config = dict(
    hidden_size=256,
    experts_per_token=2,
    d_expert=160,
    d_shared_expert=0,
    router_score='softmax',
    balance_bias=False,
    router_logit_norm=1.0,
    init_std_router=0.0112,
    lr_router=0.000485,
    norm='rmsnorm',
    norm_eps=1e-06,
    optimizer='adam_variant',
    beta2=0.99,
)
Below are experts of layer 3 (counted from 0) of a mixture-of-experts language model. Rows are named router (the router's row for the expert), gate (a neuron's input weights, with its number), up (a neuron's input weights, with its number) and show model dimensions 0-255. Each number is 500 + 40 x the weight over its row's rms, rounded and kept within 0 to 999. Numbers have three digits each.
Before each expert's rows: "gets" lists some tokens that make up at least twice as much of what it gets as of all text; "mostly gets" lists some tokens that are sent to it at least half of the time. This comes from a sample of Wikipedia text that the model never trained on. Tokens count by the router's weight.

# expert 7
gets: " the", "\n", " was", " is", " that", " a"
mostly gets: " was", " that", "==", " is", "===", " which"
router:554523482526566464441527524582506475508525521441571467557530479526456474548589481544542460526530534542516529406467541572521517444487489479499515456470472472538574501523504437499499532468563460519517478490506500427474504574469509418426492473454474489520479512459543560501524529562482508454527478473476489523520599576472514448458491503424464513559453465441450477505532523568483477519505532473535542565491492471442504473465441538530455516574523512476425511512407473509529571486459497455427496500430493475479468536488458448527482466523535375529479496547540492548485533529548565573545522521526451441512515499504488537444498478560486544553571524476508533528519488549545515547527475453465531501470542553512446633461542516517518524488549433526483491486452453483495486500479509
gate5:506490473498571496499518451463487568513525505588514494524499554594415536558547556492484514513519488497589497520480540565499520507556469521532482466487450534431439470433475474463485481482474497405529540521484553439466466526459522429441514484477517516462479433529542502535523489500534495513542473461463549462456590469541487573454513533482490555521525477500468415429502424506482541503546506520551493503500479521461563448478396432428489423484507497535468565480466515474492515446511398518459536488537503510530508475499473450520495446510501415425491548429501483496468527497471504504508432508539547485450481602504508441500452425539571520521501496513522514527412501522483550495495505481494519598520461534410536460589503471541479493514517483494517537459561569531461451471497495
up5:549555505518493540543510476446539529408443458488437459495508434483478525475515468511557454484429524495493431518486496491449491448518493526475651455459478539507473499525489503488463500568477492456470526503482510534489495441456499472535469535481436512463476415434439481529467452516439488544514492547488550512576556499463543507561479471536533472505530497503478466548526515461504508482452503530498533484479530477537479555511499465566497591560448474499495456472462489499533448513518544515539494548479575475485494557418491572498523565407500524465523530547519465480546569521454566466506489551485495388486459592451517521519500480525455452512482427476513473528465465506474535503393406575491528401465495595470494443544522515487449504516525515532545519522480578511549504485466547
gate6:519475454537538472525582540504481495515489496531512445483463486440398493515483532570471436511513514489496581451563452454532497482476450484548513506559464520517434457421443485546471525486562468514516440546444532422597508430476584501498468546496441579536487498555541489449462505468424465498483552426509456442571558463499536548477445536426503449511520460493507459514477502514463484468569531473470539544536491525420482539497509532549563488507496499476541455477494425489535486587558585479493441513426576496523448521439477452496457487542549497524505550471515510515483520462574484536485511507525487469536428446519513445502521545494481487551574492550487534424507522461494454531489503487498473382482510486428526471496511521509498483512531496517515622511506534536482514505481515
up6:593573531510499464499562462542495491466470488446455492473512433480509511473511476553498555400496506498500503459446499419507445521461498392534438435527578501515524520474541583497543492441469491513479453468502517573525458524481473506509512457521470547433466455503549568433487438526482541474518528421543530479497582483551533462448495472556536508482532503458507537492479431521531527463525599533451461506437448499461490485478593482527477610544490517534497509461491474491506469476489470431503433495554437506507471553496478541464536530484538423492490491530457474545484548501447588484569548500471558510466483493542588544526575608508518547491504513524600576513501508540519487498502532508575535507447504524491445500485483489502486476536447472471503540521513482503465559476538547
gate7:514479510557455501508547477517450474542540500481560472446506503534471514524577492543548498418498445513485430528528471444474424578586457475525455541493527487443491569529499486495494524521589502501512485419494522484484424462497499550512503471525567520451534418446471453493431538481492486415483484543483503492516519490485462504601501498456536512499486524582490579536462517531525439557540458485504515452412524493494427524481526443432521497497526480465494502443601452510516542444563502488431514452501573500458495439487502480493526495500496419545557548484422471461557475462493508513481459531574544591394502457519465486539468523485509568474486443484519481475507511479557462565523506564458519440516473579558478511512508473507496450489444513473531557501518494575469515518561455
up7:553490517549523480576473491563465492518546512552492504442465505562563487534538554490465503479493463500511436478524544471489523547477547499490534458478403530477534548483491552438452517602435511512465435540522458519527509471487515549501555572535454495493426532528530508533548552533534525493540573470543510473527431511579493513583499548553553432458520539538526500545518516540474463478541434447440478483473466467546500505541491512443527486485488501456561469446505522538530515503514471497547556531523475502487450484577589472487484540473553482521473539583589451511450474450478468500470427507490420553526532539533627433526546462479507490467471495488505452537429488532516487488475547559603456575484461460475507479561475515508557481533470496495512503476534491461526413477560543

# expert 2
gets: "|", " his", "'s", " her", " its", " their"
mostly gets: "'s", " his", " their", " her", " its", "'"
router:476455521491531515457532492537381554557488585579489506519437493457515493506506512531476554473511563469489531538544502497548478496486514539457449503446469496507475483549470387434543483495508456542474450548517538513510474485490471515503525478512508442508480537486467457495557500507477558561515531531529557520576546437469483549481438482543593503487466460511512529504501393446522519537543553445570520486465519474464493494450501505544462605472518521538482504478408451526502419461441579460533501525503507530469515525497594520536491449502472532429480496458480522501526435473493526494461470556554561470519597505484509408476469536467418561525507569538557477475484442521557524501594582525478494525489538568531531507563497570499479492500542469479523519490540491459473505429529483
gate5:521480496463464556535457504537470534492481456572523454553493441512467432473563516488540512508492496583554481431492463528544615437522547546496566506461525387510516444450525480524505437508461470488538498501443503504504487529540499529530428517444557497537556507524461417401512551499548530485471478486509507500591511442472518533528506452552446451520462457541552469476467470505529514505602551516437551523553476465445416474476461486521501563506475470471516488578547552497516473511494548521568373480499541514466474465453494460472525478506547538519479432481540515523469487556535437481469523461461519532521500462505482517509522488482516502493483577411546464529470560532520471511475441542507532435491498514448489470487521473447406534454418510506549533583532557521494491488501486
up5:444519504478600504477483506589401498439531582518456510525480459571455481523501461596467429546495535519551530522463508553510462515490473560542567454495497466540515470551475538467487484562547475566473484538494545478497572432501507444438500447475584502516512403494458512487480531455498439487522570549450482483478508565452458506511488482474547465526458502515513513501561450483543488545533527485486502544525532558463539499507479499537479520553497529438501507466520490513475564472589476476540481482487446531497525509518464523474440540490486396454567567513530514495429410541535505520526452460495472564516489529543451534503463442536516533473470493491458456577449475510567444415539445524467480488546535472462487522554503507504463510496456574524628503529552478507519523524506439
gate6:453507524449453448459473510464489511551512509544475501436455593494492460472518460473487369454522499496418494475534472554463491477503549460559485405429494489469576456532479444536466461538563471463514503457546469492479486559525515441562493553551503509443594543531464518512455506517520461545576463500451551512489463489517515491488473430573520550491553520482486524552456482441517523490536510501621507477528513498574475492506511475455399491480514548481484507465491478541458389472529481577538440510467443506546527530523486475456452534434427515517556515548487481522500498506534459466481521555451517504537498517513487542503546469576557515490505456547457433508478473491520505472547469449484482489519510562504436455463457501610494431452440463611516510489487511505482508517491503
up6:495477522527434516571513500490553517478462494521553500556513456462560520482559439492477530494571514438481456514535462468494572511575533525440477466495529515533472483480441574501479461423502492456539543543482513551519531492494538523508489414501558511561505512510585547559470428482564439530486563488526492471449467587579499444478439470454464551382506481494478532530531446552470545525513494410435472504481497520456575517469556513474500560523391568461495470608518507522473504465499550475508541476501494512470480449503471543436565535547468429473512529504544483471449443503423505478485498443473510513503508495486497547510466479433507542524519428510500542481522477532499468425503487523493508430436478551476493475547496528410561498547498517556514498459542560485489549466498577
gate7:513527456502465457562538520444509539476529429544473548549515449519518498472541449494515526454518491478535516542519516461474500545577484511527441485514469445525435467594513502534471469465487443506654523509494510410388540395519497440518521540493539529513506486535529535517537451506510552520436465541477529534529545450483509499518527443530490527469557486549482485543529511428425527493515544515476395527458533455537468431506542518473481470524455517516478518527573439585514450574552555473496522528482441484541553584511548484476495502510549521517532513512402541501486484460498549522453577450480521464547494556478490443520529500545513510496476511497496493500506530535493530501526551462533481454544542481494593540493552459538518535538481462467566510462565416448533525581457497
up7:459545526544500446478557526439470472508499528562522531476530545511501460424540440504521513499448511525593483392485589518558551534552492462483524465525449525453479535511502476518582524502496532457475514510470493478508423532504449546567443479484528491434499552532497585449503502500435545501454528517502537494533543508546453441573387534485494569479477488488484545494566490596473504502486541529477479486538463483506473564550530508471469519527563560451445491410483483485528504537546441485483523563527512519454496491528516520489509482492498401547430556440509458456466515522545472497562532561498512553473537537487539478463555476518513487526501503485452518507518494532597491464454429491468421477467432526502552543552556458435538511504457486458465457517539446525496539573428568

# expert 4
gets: ",", " and", ":", " as", "s,", ")"
mostly gets: ",", "s,", ":", "),", " which", " after"
router:496505534493482514487447451461498534510561476498431556551558472497502527490579521514491450482545472555479509554535427543525442502447483480542467538532446519467524460486520580572495482565524495530488570503522513452488422517567529486537438571459476498531495482572463517435476488485588448582537501461529458461473541513506509532526542499500500447537470463501573415522516501474468481523544507568526435458512462484439432497499529446481501472473464559505511393487546497530532538421469586484501416490493458513459578502452466520517494506564564489509488524476454493512575544479453509482513473476535442613506533439484450470519529540420588497477517493504487531453481481480554481450502446528502600513554485510545581479518525505414550465517503501528465552454510469509524517479517447
gate3:593405482525502517529535492476531474484512493536473566454509433473466513507588483539482560508527504429499435408450526491465522531453464462460507478490541470508481463460491512563482503530535546489506548466494443529529561578524471511477577486474440533484493515439619501526477484547532423503507488495511457506492522441514572478490479517490431474528568529476464445520478496436575498526372441486488502461461516521425440562533501527458523448469495485482445464538492557474539496466604434539499565464441487485515552501530502484497447455458516495540463485489446471548470502456583464549510449463500506521485478519481446459518519441474531512484576546456558484520500504522508467547525515548453528489531422526485467482439485415521493488511543510601513565560499468468448511493527439
up3:497528471437559558468404475507533525523593553501467546491468533566536588500518510443493486470480551439523464460566519508498475489452477473489495542534495532517480517488456518528519524471488510513442523491466553492445463513478500490531529492526501500465443549533496440517465475451503445493507500519495464491434533474545458468489513501492412521481486533458453489539537412552495419536472515446531557440478491533465430503466429511551549497490381505527489515524542519429509487449535505527507510505504481439534442523431444506538533555525482486415405447552490464475500416448498513447477514515478559532507484552488514429563534498570488529515471526528429504440430507440539478511570491578516508485465566478476513579542405588538435468406511474514471490480545539484469494553489525
gate4:443539506517461543509550493501508523409536482535566513460496482498544557492435475571509504570480512395564440511471438567554511410510496476562471454549456478539515501512548464509569453546424474484495611508522472525531506477469418479565464507492484475555508550482490547456501500463489505487526520501438573499475506528568474446475495493520498464548482419455399571460421514561506535507493538507483519530489530534541463505495543477539502520462573512512571530371474534574504482484470485598486477495521446480493505489504463530561468560473522523510515513469499423555582524519514477548509552483467529468522479494491521430499479523480517517453524507486475500581564488479560444591557569536452511494577464494495505508482441534489544522509446499458515484548512521465489495469497547
up4:489506488481469479460567484502484485536461517476478471634523471488486458484517494507474498558524523534496498446559513487507557463456513488437600509549445526487514503494525448495457534436535475548604558564413498478505459445490539491512495452541469453458501521473479481489594507523447505472604563515494502532536493545530506492427516444472479505533487562465545520499491520454519429504440534495481441475550511513578506469506549520541547551413527544403528466508510472483512474482441510446475532462479560553544464499564507510486544548567533488468517456504532532548419489481475493456405567514459476496485445509453530455523508536524478528463573523417419479486531471483462518547452471523484534497561515492508517524490454447542491451453462430494535552475562519450447500459454402
gate5:478478520567522441538451534477473567433540505521437521516428541468496442459448528551492479506513543480490515510497544491448514477449557554483468455455507430478499437471483481529518513625537525534579570550496504516491523501473496545451490479543498538531466510511530514457512525539403507549506483460493421496505558600512458492546509510466423539522471497524456462506454501596451475482501453520495501506488542578497510514482515448501500479499477530539417521486398470515528525498475440426468474497548449461426540547509498521509528460502466483510476494530552443423543458431500439486514523545537565491531406474432535453486517550519525534544535419508586492454441541476553457490450529464573471468453479500470478517547502416455524542516538475532513476592520521481507518425488500
up5:438501575495528480585512552524478560436534537502520455421420540460435484559449520454420540470539488541422471515533535454483533488584567528482516491578424491568509434514505511525554552485456497520496521515522487448540495458493542492564490509529552504476558447480490512437502519530447523508501485590526530377539512494406502426541485510484426493538485496446517533604466504478499493485534502512507522445513499428515505457494459482502539518525497516569511501459564534538550481530516550508544560499506486456476463455515410471458485511457439443500428538531522522433499532454482465507469463501488448508470484513417472481509519465497523454479503494522545423468463528473492429470479554482430465501542488505445466432479489514496560510440560455543515523477527543542544524504551421

# expert 0
gets: "\n", " The", " it", " In", " N", " C"
mostly gets: " R", " \"", " part", " \"The", " On", " \"S"
router:468456502524426490496496472491478482468495555518474511457463466432500526444480482496477587519501522465510486540522545433457494642521474472594461489502511491463444538482507501460473539506428559516485529521508486520522540462486506530523527434660529468466504457502511493469512436484470527422524529515501547483491452439467498519501438489515581509444552488476464479495501489494526507527534506403477506480484542522530454621578463502407484461497591461508478471479525516505502489498488476608514583521484535531494560434524471522531505554512454540473507436521518429456444468454511510479446427477470545529530547574524498504595522436512510477545450531599529525466521558460506502508455520449485513484530469527514521490511447508518495503436422521468501561541526503512511553440494497
gate7:465504604420545491549508464500492537491550477512494447535473470469494513525531500525540471571513445622572504450561537458468521496512495541533467549452472500477478482466515630528536545427477410559473516445513557500440521503504556450477487516504428540480607553456480486524542432521449457493522516508509540429484523452480500483573529503508528503548509432502456522514488500460518447551509529538458447516494481433467498524503504548457497521539478519517515445501440460498436468459463490573506462436499482501517526474543531538430569564497538513525579513424527507461525469462466510491391551479551435519448588502500470494495469497525494596469538563486457456566544460481427530513494585507463476567559515505518472483516504503507474501562511521500483522494479499513519477475549536
up7:444557459449488558441528546524499485549572526540514573474570476416550484481515479476559519438562478484509470488546559552476509511577548495526592531547430530544469503499389446494536509518444550511458497486423504480550523450481473498517490491503489538563468436534469508513543482499457446470386444575467436574571506478504493528452485499465468538535483596484477504526496497507510566507499461496533539486518455490543455475524562483522530473504489479469493563540565483549505528447479469486474465501523427515501551541518529516493448557480483457522481529466501526495564414580442485465498545409525520468578500436503458452530497494491505513486510495508463471536524550502490427450469520421503494421502520580514521442505458484516501435547548434534491563576498464515527502523479482
gate8:497568478518503487542472481554535567527434423517530479519443439548499559516549480546522487490566476473560569502518514505489438516467496460429501567481541486458524541498483484466513551509486515453530509476492490458502540468498546503437497513473544488564469547497500535485502507496460459498538438532484554534438519535508494490539545485503513456503527567496432447521527519478483499505454492497519389491522450505513509544526487435408565454500527484537468534488511503433516482528438563476466489500529449487439518517536482532479469468465488489480502363408503525626544514459385498552429493458521480485445539464459560446455503466491528547533468480510548547518454538507440528500518507606544405511522468577537493542464493428584512489491537543493482440480567473541465551555480527
up8:573484517571488635465479540525476477427499535506544481480519485532537547509480470498462491540509413475514546488503496556519487464481441465518560427560484467512493531554494520461511504433471468600470491538501547517445492488529519520464484493441572526576604477512504545502589543525469500458547457453539493518422498467529566550482488435455517518522414476568522494502477513485560518508483518578523477494447509444459495524484507479529494459529504527552499393565538516452541549488477511536502453532503474525463568461503540489443559510527540480519584512511542501508432515546511534466441519448477476520554459456565531479520405563451526534518466530563427530495426562501570462535476517548506558530428495518499473547478449515509507531472469440508489516474547459512490456530494560
gate9:588461444536443507501503511556489516525495461518425480536497523492536542537526453477443438475538442475452472462502463424508547537539480488595499527430472498483471476475445466506532494552520462511530515494481437401485497464447603438511490494463542442534479486469477569466495528540555511522585539550407520536473447547519513486476515516498557546491474470456520461546497490521412503454492419400577490511472473474541512508562486454510480524566458467464526519384507499520555419422480465542569459529491467507581485488467493488503520520488481462506527534432521454465460529493579474504530478500529550399511505473475454484486468456478541400537526574521503518484442524470497509505506531503477514488453450471509510529544509514458537459447508538516491487422483476569514587495501532
up9:474479535522560453553527503474523481459473430493505450534438551496558507506496461511477481482466438435500484508534503528570474496477503524530501472491467474518490525518492504440558494472464533526477450500548493505558529525509498513519486500465529507456478379586503503504495527469526552536493458558454452489466499581524544460477509467462497460494437453505502519448596547444519508542547472440493475539548584524529615484516508491584513542511428518511533540510445510457498466503422501443498502535505517447579463523494526445491512541508451541538499546499520515551507492555495541544477459508464409417480508448498528469455440475578463503469454444491534518381574465599527509518388492501459500529552540549507530548423547513428506478444537463419557501535516479507488490532470439

# expert 1
gets: " of", " ", " on", " 0", "ed", " out"
mostly gets: " over", " up", " out", " used", " through", " about"
router:499515501487527415555488533414520540489426517442582468555497465476494492439435547539440460453572533488506540420466482501447503474479513505480408543533501561480525501535516461553581451448495529470445428447480507466485536491492500526530510492516533594463505524538514474593465432530498483468474468555509491474582382459502484502439513526466434525506501518531469475545511514498493533495466428438495553545485552533549547502481446560541501424478434517510560515519473555490506485534505530508486540455538499518544522462415492556467463549472431595575479464524505537479502488511512489446583515451428530498413439478485526437532498531495492551518455516518456478562526414483435501502496470420483491502501464509504522512503423515498524462506491535470479440510499561548464496493478529
gate5:515499499545499460519493538501467550578590501554460477554454519508493534619528511507569472470532522540538536473488504518533496499535510565519530468461480470530516470477475544491478434462498506444480468455524538482457438531529537444599523499467499476521511398578501504449508508541480441562528491496519507472474509471456542600439584519471517399541491481501495463535492467487518521465562516550539391539444508534480504559472499479516486476455607440603532482557496460587606491545423555524511536541528509512448485546497537464496556434482476472517516563501445451442463504530433524515504488479562534516476532504498492491569477489487568446486500486511537445535511492518571496513460462531552494536480561531459531570471475543584509502459477457493482499522431502501514484505529493
up5:515527495510466477531494527552483541503467534563482487521555510546453496490497478429475530522588488572569505491499431598540501541564599547488482542511475466473507447422505456421485470484496539439467495435482532491467560499508411516539501515511562459413537496477525528546488577461467516457447447473426566445515449517546451523525533390542501433436438461533487552566520528416482519570437510444498514504444509560516505525525571534524489445533467445455539500543499560521448531497587466488489503400552458480493457514455492471547522570526508500511455511465513607527462548542492489512525512438521510475527476468492474414495424561528526471478490512509551464444515475482515513474486475480486475480470490499488488502483460571460540513543477487471504441494464499470540512536502469
gate6:541485512487507466461556513614553526457516497521531473559489473466485521490583479628601502491518522526516569466492491576427540495534546490574496531511490544512529541493573505519479539474517509438496478472435459554495526573583429427475478543543500465477500510600502435530534501521509503497531496591492558451492496531537473506476476511487499529538461509465528512525527528536482468484506515528543575538469451395513539499540422551517477489442515494535515459430468484526527389441588456514542455491545503482545497481432512502450461516437503490572525478520465519600459484499498480469469500478507474539500518504410534553487463542530468460528567459439498526503556494478518491479482459459515556553477505489532473552482491520500531532501555493517531521569492519549476478505381478
up6:528457441492531522527506464532568466509453631516469522545446501476520560470508537485461541520483525585539555535478560511432527522467531456500405584472413544498518564520516519491544512583458470487494502480393444509500506501478489499507477513479496498488510524539508493490449494546499517488496417485478505508534497418411530456488491527498536520451491426540489499520470533458469470484464478499492521425515615532580541514556543481462511511471525489485513493527490540544503549492470527428442501577533525492510491509449480538545495560484473517531490523493452464544545598515534513531531521536446561532581492601555475495467437472521490440505514540495518499508487517523425641578485451489487518546490511473501541481545542524537472502464476516538427446541495511560589468501496525
gate7:488467497435456480493513499537495527485438474534430508491574524527457506514450558521548486444519507505458531429495533488540460513453507486497556542466551537462552449497527507467502489536553485454470504485511506493513491567470570470519532523579509486509577523498542477603520547527464481469496462450517516595493499502484460582464507537590428474501540440509461493513509411544472451490550481537570513461469524529476538570512534473486453514472499461559493549444461537487517378558495452550532546487463461450481500437458478479523437536509510535459495482554478532479539463470486497543587502570521572522553469541557541472479472521487512593493506504519419471463451479486524544604459527474500580523454475514493508378547498475427491518569473525468453559483488500521473453483475549
up7:487566548527522515416603472508508532495549531493474438544505491545496505487463516577497491542531479533503537506544475427483436570460494447442507503552494564517508518531535528496507509511550559483483512491445435484505516457481495480555503535516458503464533454499471580492576505543592502545473464469530563560502492534492492516470494523540455507461458527510483530438482487485548489476431480470479448572583560448569466511535520536483458563519478510493496486486503560496566410585506427521480458554515465492540501566513521534485542440479509516430491431418462533426463548510466572479482424501475459436478475503495514455461440454477424571511527537472521476479522508489529484488506482466560475462527518468524524512496501517516485483488472559432637496396484518581536457452542460

# expert 10
gets: " |", " of", "l", " United", "el", "re"
mostly gets: " few", " Spanish", " Los", " French", " Soviet", " World"
router:484511466502438512461516553429549454469512506529464576453549479499544441509493556464506464436428531531492466422514520523490544457586493524437540503523491475484506558519429470548521492560445520512489481500462561451540505476506474444498522457542503494511439519478508479513498580447473524522462476471572479531472482582495487506442557555485436507517453488488511480455528470535475525496419466581499495487553466498480491454466432515450390508565499473416458579471520478492487506535595498543525473487596488502521480508550456414432542532524533466505524520472500487472464510435445501469487479609466510533448472499560551528502499483534492428471466559473403530500546530471501510425515472566527493483499441444469475443472476563473571546535465508573483459538481490509547489463553527
gate5:489548462480555475528484521462533499484501544502498551506525473521468532547545465469524456469506639470583531438452446489537445460463472578443422448501522579466484528538461485570483521447449532521526422537479538506542415490542444440474530520466475530482507469490475478489511479550480499497531459531516485507474515485456508489457496495481520435460465532474559450513472527543503511465540459575545467487474460498507464506484426418428605518528485440550537477540558521445490563452464525493467458436436471467466541422515495482512537544548496525583540462468509448423475538540554482567480531453495499516548554548454509529549496513502551473545473443448471516496463503411511530492477456492470422544455514492458479475480426514482449521484482425513527532520473582519501587498455493
up5:547489557517493553533466426469550525478503498418540492462525465526450510520566457504565549525482474559526503456509538494477537544517519503457453460470474565460600473540554522519524493496512491476493458574445527542436504521473528492493551488544604456481538513498523527440466472499430509447459475538509525475477514545497467533483480485431501489498497553443587508474500490445509505556476518449509477489444467545494545519564560470609547433537568513501496490535409444504453429498556440471468415472512506476478541492569463529511476450466463532462486536491473495518464495460440396509482526487482471511422398556446575463509460501486539538437492513521465442498489466424457533446483441492496474477514525559525549497446580508506562542491445539498489450503495535448492460555442501
gate6:470476551537438457521494456509533506495538499466506561529551422545527510513445568548536498556479546563520478485530509530490487505447507458584421488535460462487447495462473520473515494514507489512462416448529392447461462469528498486474454520557503533494512476550584501478564455497498468474468456509553456549516510474475488449572560540493467551548537470551544450561570524527465543497512518464502377522519473532529595493488538455451487540442559458512523483542547569535542448498475510509538520586516529484486521539513483504551563459505489498472469412501475481412481483477509527495439483519525468476549531494527474520626564423479469437472526533590486436451528473573489542478523456483509445489510504524485476500507516545473527491481451453469477502589532471480550510561469452
up6:480560466545521496500504469481499469413522535535500491443514486462484531478482510541493547429582503510528540510482513465438502468484506500469552470405495435520538507439508479489424538563480456534476489438467529507572540495521424450577437502458510517498477469501399585460505508405485528488505519443531524508536529518555534518535545466487452485485490533447410508475481466526562518500473518508541530585490480507554513418490459454444537531507505451448435531462510461465521465461487509527444539501531457498500526521523481513428524486453549546415477434523490616475510531505553489500547529510539476499490465483590485463472523461505513514493490493515501515491545512504561579418508540508478540537484518531524564560553433463412510488493568551486545379451468532484467572493424480
gate7:483496433558533553470457437488461479503457501510474463488557486516505503471489531500489520436479494489560480513562540478437478454416493465465542558598421579541478476533527488533539441491463427529462431458524444544431411445510476490535499589562470555475480489435482523497449556545495536496585490484523553474492576585517469457514526506511478488477445441556486474512562441568462450483495503504448482500524517495460533463466490556507424444448517555555486540520528420520504486505530474496510478486487522479483541461464544548479516501515506595472448524459455486493482527529508530471444551512520470559498478526539533475535531537505475458502498482420550485534470498461545489508563478552509447461522491500536482399592466467430583579473501501549468495481468506434562541553502526
up7:567392479451552530606542502540439574477548527527571495472474469469462479577476514523439509546444490507565479505502536521474453518504383431507479501478517515565409409480549552525515540481496517585503468557564572547498532553542542503481487471546513531510524537513472550559465454462568421477495481517470498501535454506524487437541538549415467539534454563541471499495506486489496514466438472506548602471572575523482524555516470532518488509561532539439471512477482463545471500378476499562540495548466501559485470502480498503488485474531458476543522512511523505424490534530556538531472511501529536528502468526516525492546562519534472492491523542465511530455509583507505456494545554460468511500486467515508557527466478490555460527468474534484524502437463522512430482584495469

# expert 3
gets: " in", " and", "-", " to", " |", " by"
mostly gets: " by", " in", " and", " or", " during", " to"
router:489509481523527478444475514474543481525456528479462500480468526482448530486538628507512446529468454533482467510484472429506589478472491436472446496520483534594479498463566506502497434526538488481504502503488432495452516527515471502511461556454432463540476493479433490502536570490493518496440506479510489496498589422457512483540558560478454442535479511563468464534520496501426429445468504495464499486500492492556483529416585501546508412564491522484464484398552527559515462508501517481532439489488474544572488522519476552438522473562504440476487541479409525539591492538510521499537514513494493490502524512472491560534488445487497527497523485473469532492446510530518441543397532533490544490416531438488464508439499508460574526547494628417536491529395470470493515546467483
gate5:401512503476554467534447478537439532525448439458543478532478490520517458509422477530525450535460504525533493503470500578500528503495505506446476468546478480518568503558435494591488493497483527543516507460486536512442525526533426490522521553501524547456503483565512534607471493508499490476464524536515493532585513514421522491475533440446494451535533446462416483521504462518558582460579490464431510509547481539522418422542368493505516527506561434463501551526491449480420506429499439476504471518470582471526438507476518504475469446550448471487450500505474538511503537529433440508494577544486470546462504507425520499545471457520478534493516512465553504525448515471513509558580487465520466473533459464459477514508562455535454530487508502432465571527525522559482521407510540
up5:484479439550494455501534461529471456448569523457488469439470478439533469527495528483467454500500500541529498564483478516455429555434497555554545439498483455487534473493468487523481501525505522483528445460511531508500500550472517583488467536514507573538559505498498575580506530499551410491485469502492518491516517426556478512486496487504464461465485521508601549490504587491477495502502507538473532494528467579473504527529517424514483510466499448483389556462549563522477468502467494464528541463458563508533483509515481460454520525529412480593527509456386457502575476426527532554489475448520535505506526471522487519551518582366533517503545505486536555537516467519517479546583417578471509535517429528490536548553489436461509560530550475436517440511480537500446561519513505
gate6:538512482484532475566462471543462505536611476426553524506540520504536561442515537442491513489517470516427523467546490511548526436454464492482510546495500514455469468436525420469475529550512566501535512464532536506545522495564561482483505530426521478509530492546539521507506552515411541488508509542468543498530485517516485493587501502525523493506432587462454529560482520480438564447469518458523503533478526515454515547505512524469525489494496466516526448564531460510521478480472478541444518492548446450422472584453563505527494579507464529565417613502442556485495476481434515513490565528522543515508423567502469555563531573456495495495562443539557467477482516523461495457547593480472531476472494428543498579551544472551500540531452445419517481442522498532538430500512494
up6:430458497498418402479468507467464487460466402498447533490510521478476511467525495463495499539466538488488487533465502523476530507520491488487512508464481448546473472531512463482477526491514474526460558473487502502450493509535583473501438535451510408482566496515463529540516501611478427554590473508512542488528514486461538434494456438518573407466438501459489572451482563516471510491487481567507491499567499544561562517529500567481490495508496509504515460496446382516516488550485525465472540503539502478575540454476454481499535512510472461466486557541595436466520515497433478561557486492463516479615488461501456536485509513451579507528568507517520504514474531523462511478454417511448460454420500503550500468557527550467529549561431468460603488531550464567503482442493475
gate7:498575498478501428490565487444470524466536481505501487524488476456454524489588469563497470538460500488492427516520470518589549483481551438538514547448502432554484503508569571587533472450517532520432476518432533544491463465509553542449553509499480527444456524528550500479507437485518549504487520526493521421494565512493535523497537540455486513482441460503456496500437524540540455475416465529483524509473475413506379554592515483419574524528556520545532493558437471503521484493543456603614559493550622484444513448467451474518515501535446522547469519442541519469527497466471529503489488476502495499449466514511540503489498491483467530495472451431487509502489501494551542446535472443554454582420497513503526506526473527504477504506534520501553448450506550513502527517442509
up7:550503516527529511527561543574478474455573490484561452513471513506551549525481476448480455522528481412492428457496512486478473431478474444578482527524506564492470497524462527466520515466551536502477555499522486548504471441542527446527525487471476457485441586478466434561530503546548484488510542466535491449424532533572452479483497501425554564501547524406375447491455447387497411480523515549531476552490531492470595554522479493464525529501507470458480448493473470498502492563409501511519537529488544456429561538494462534500507422521536496460445499481532497516533489539531487574496447468521458528528491486561482487460532487457521463424479520544438459472505492544433515490510509450475476456547443541521506462522464499549481528586444502488488437495508534547424519487470556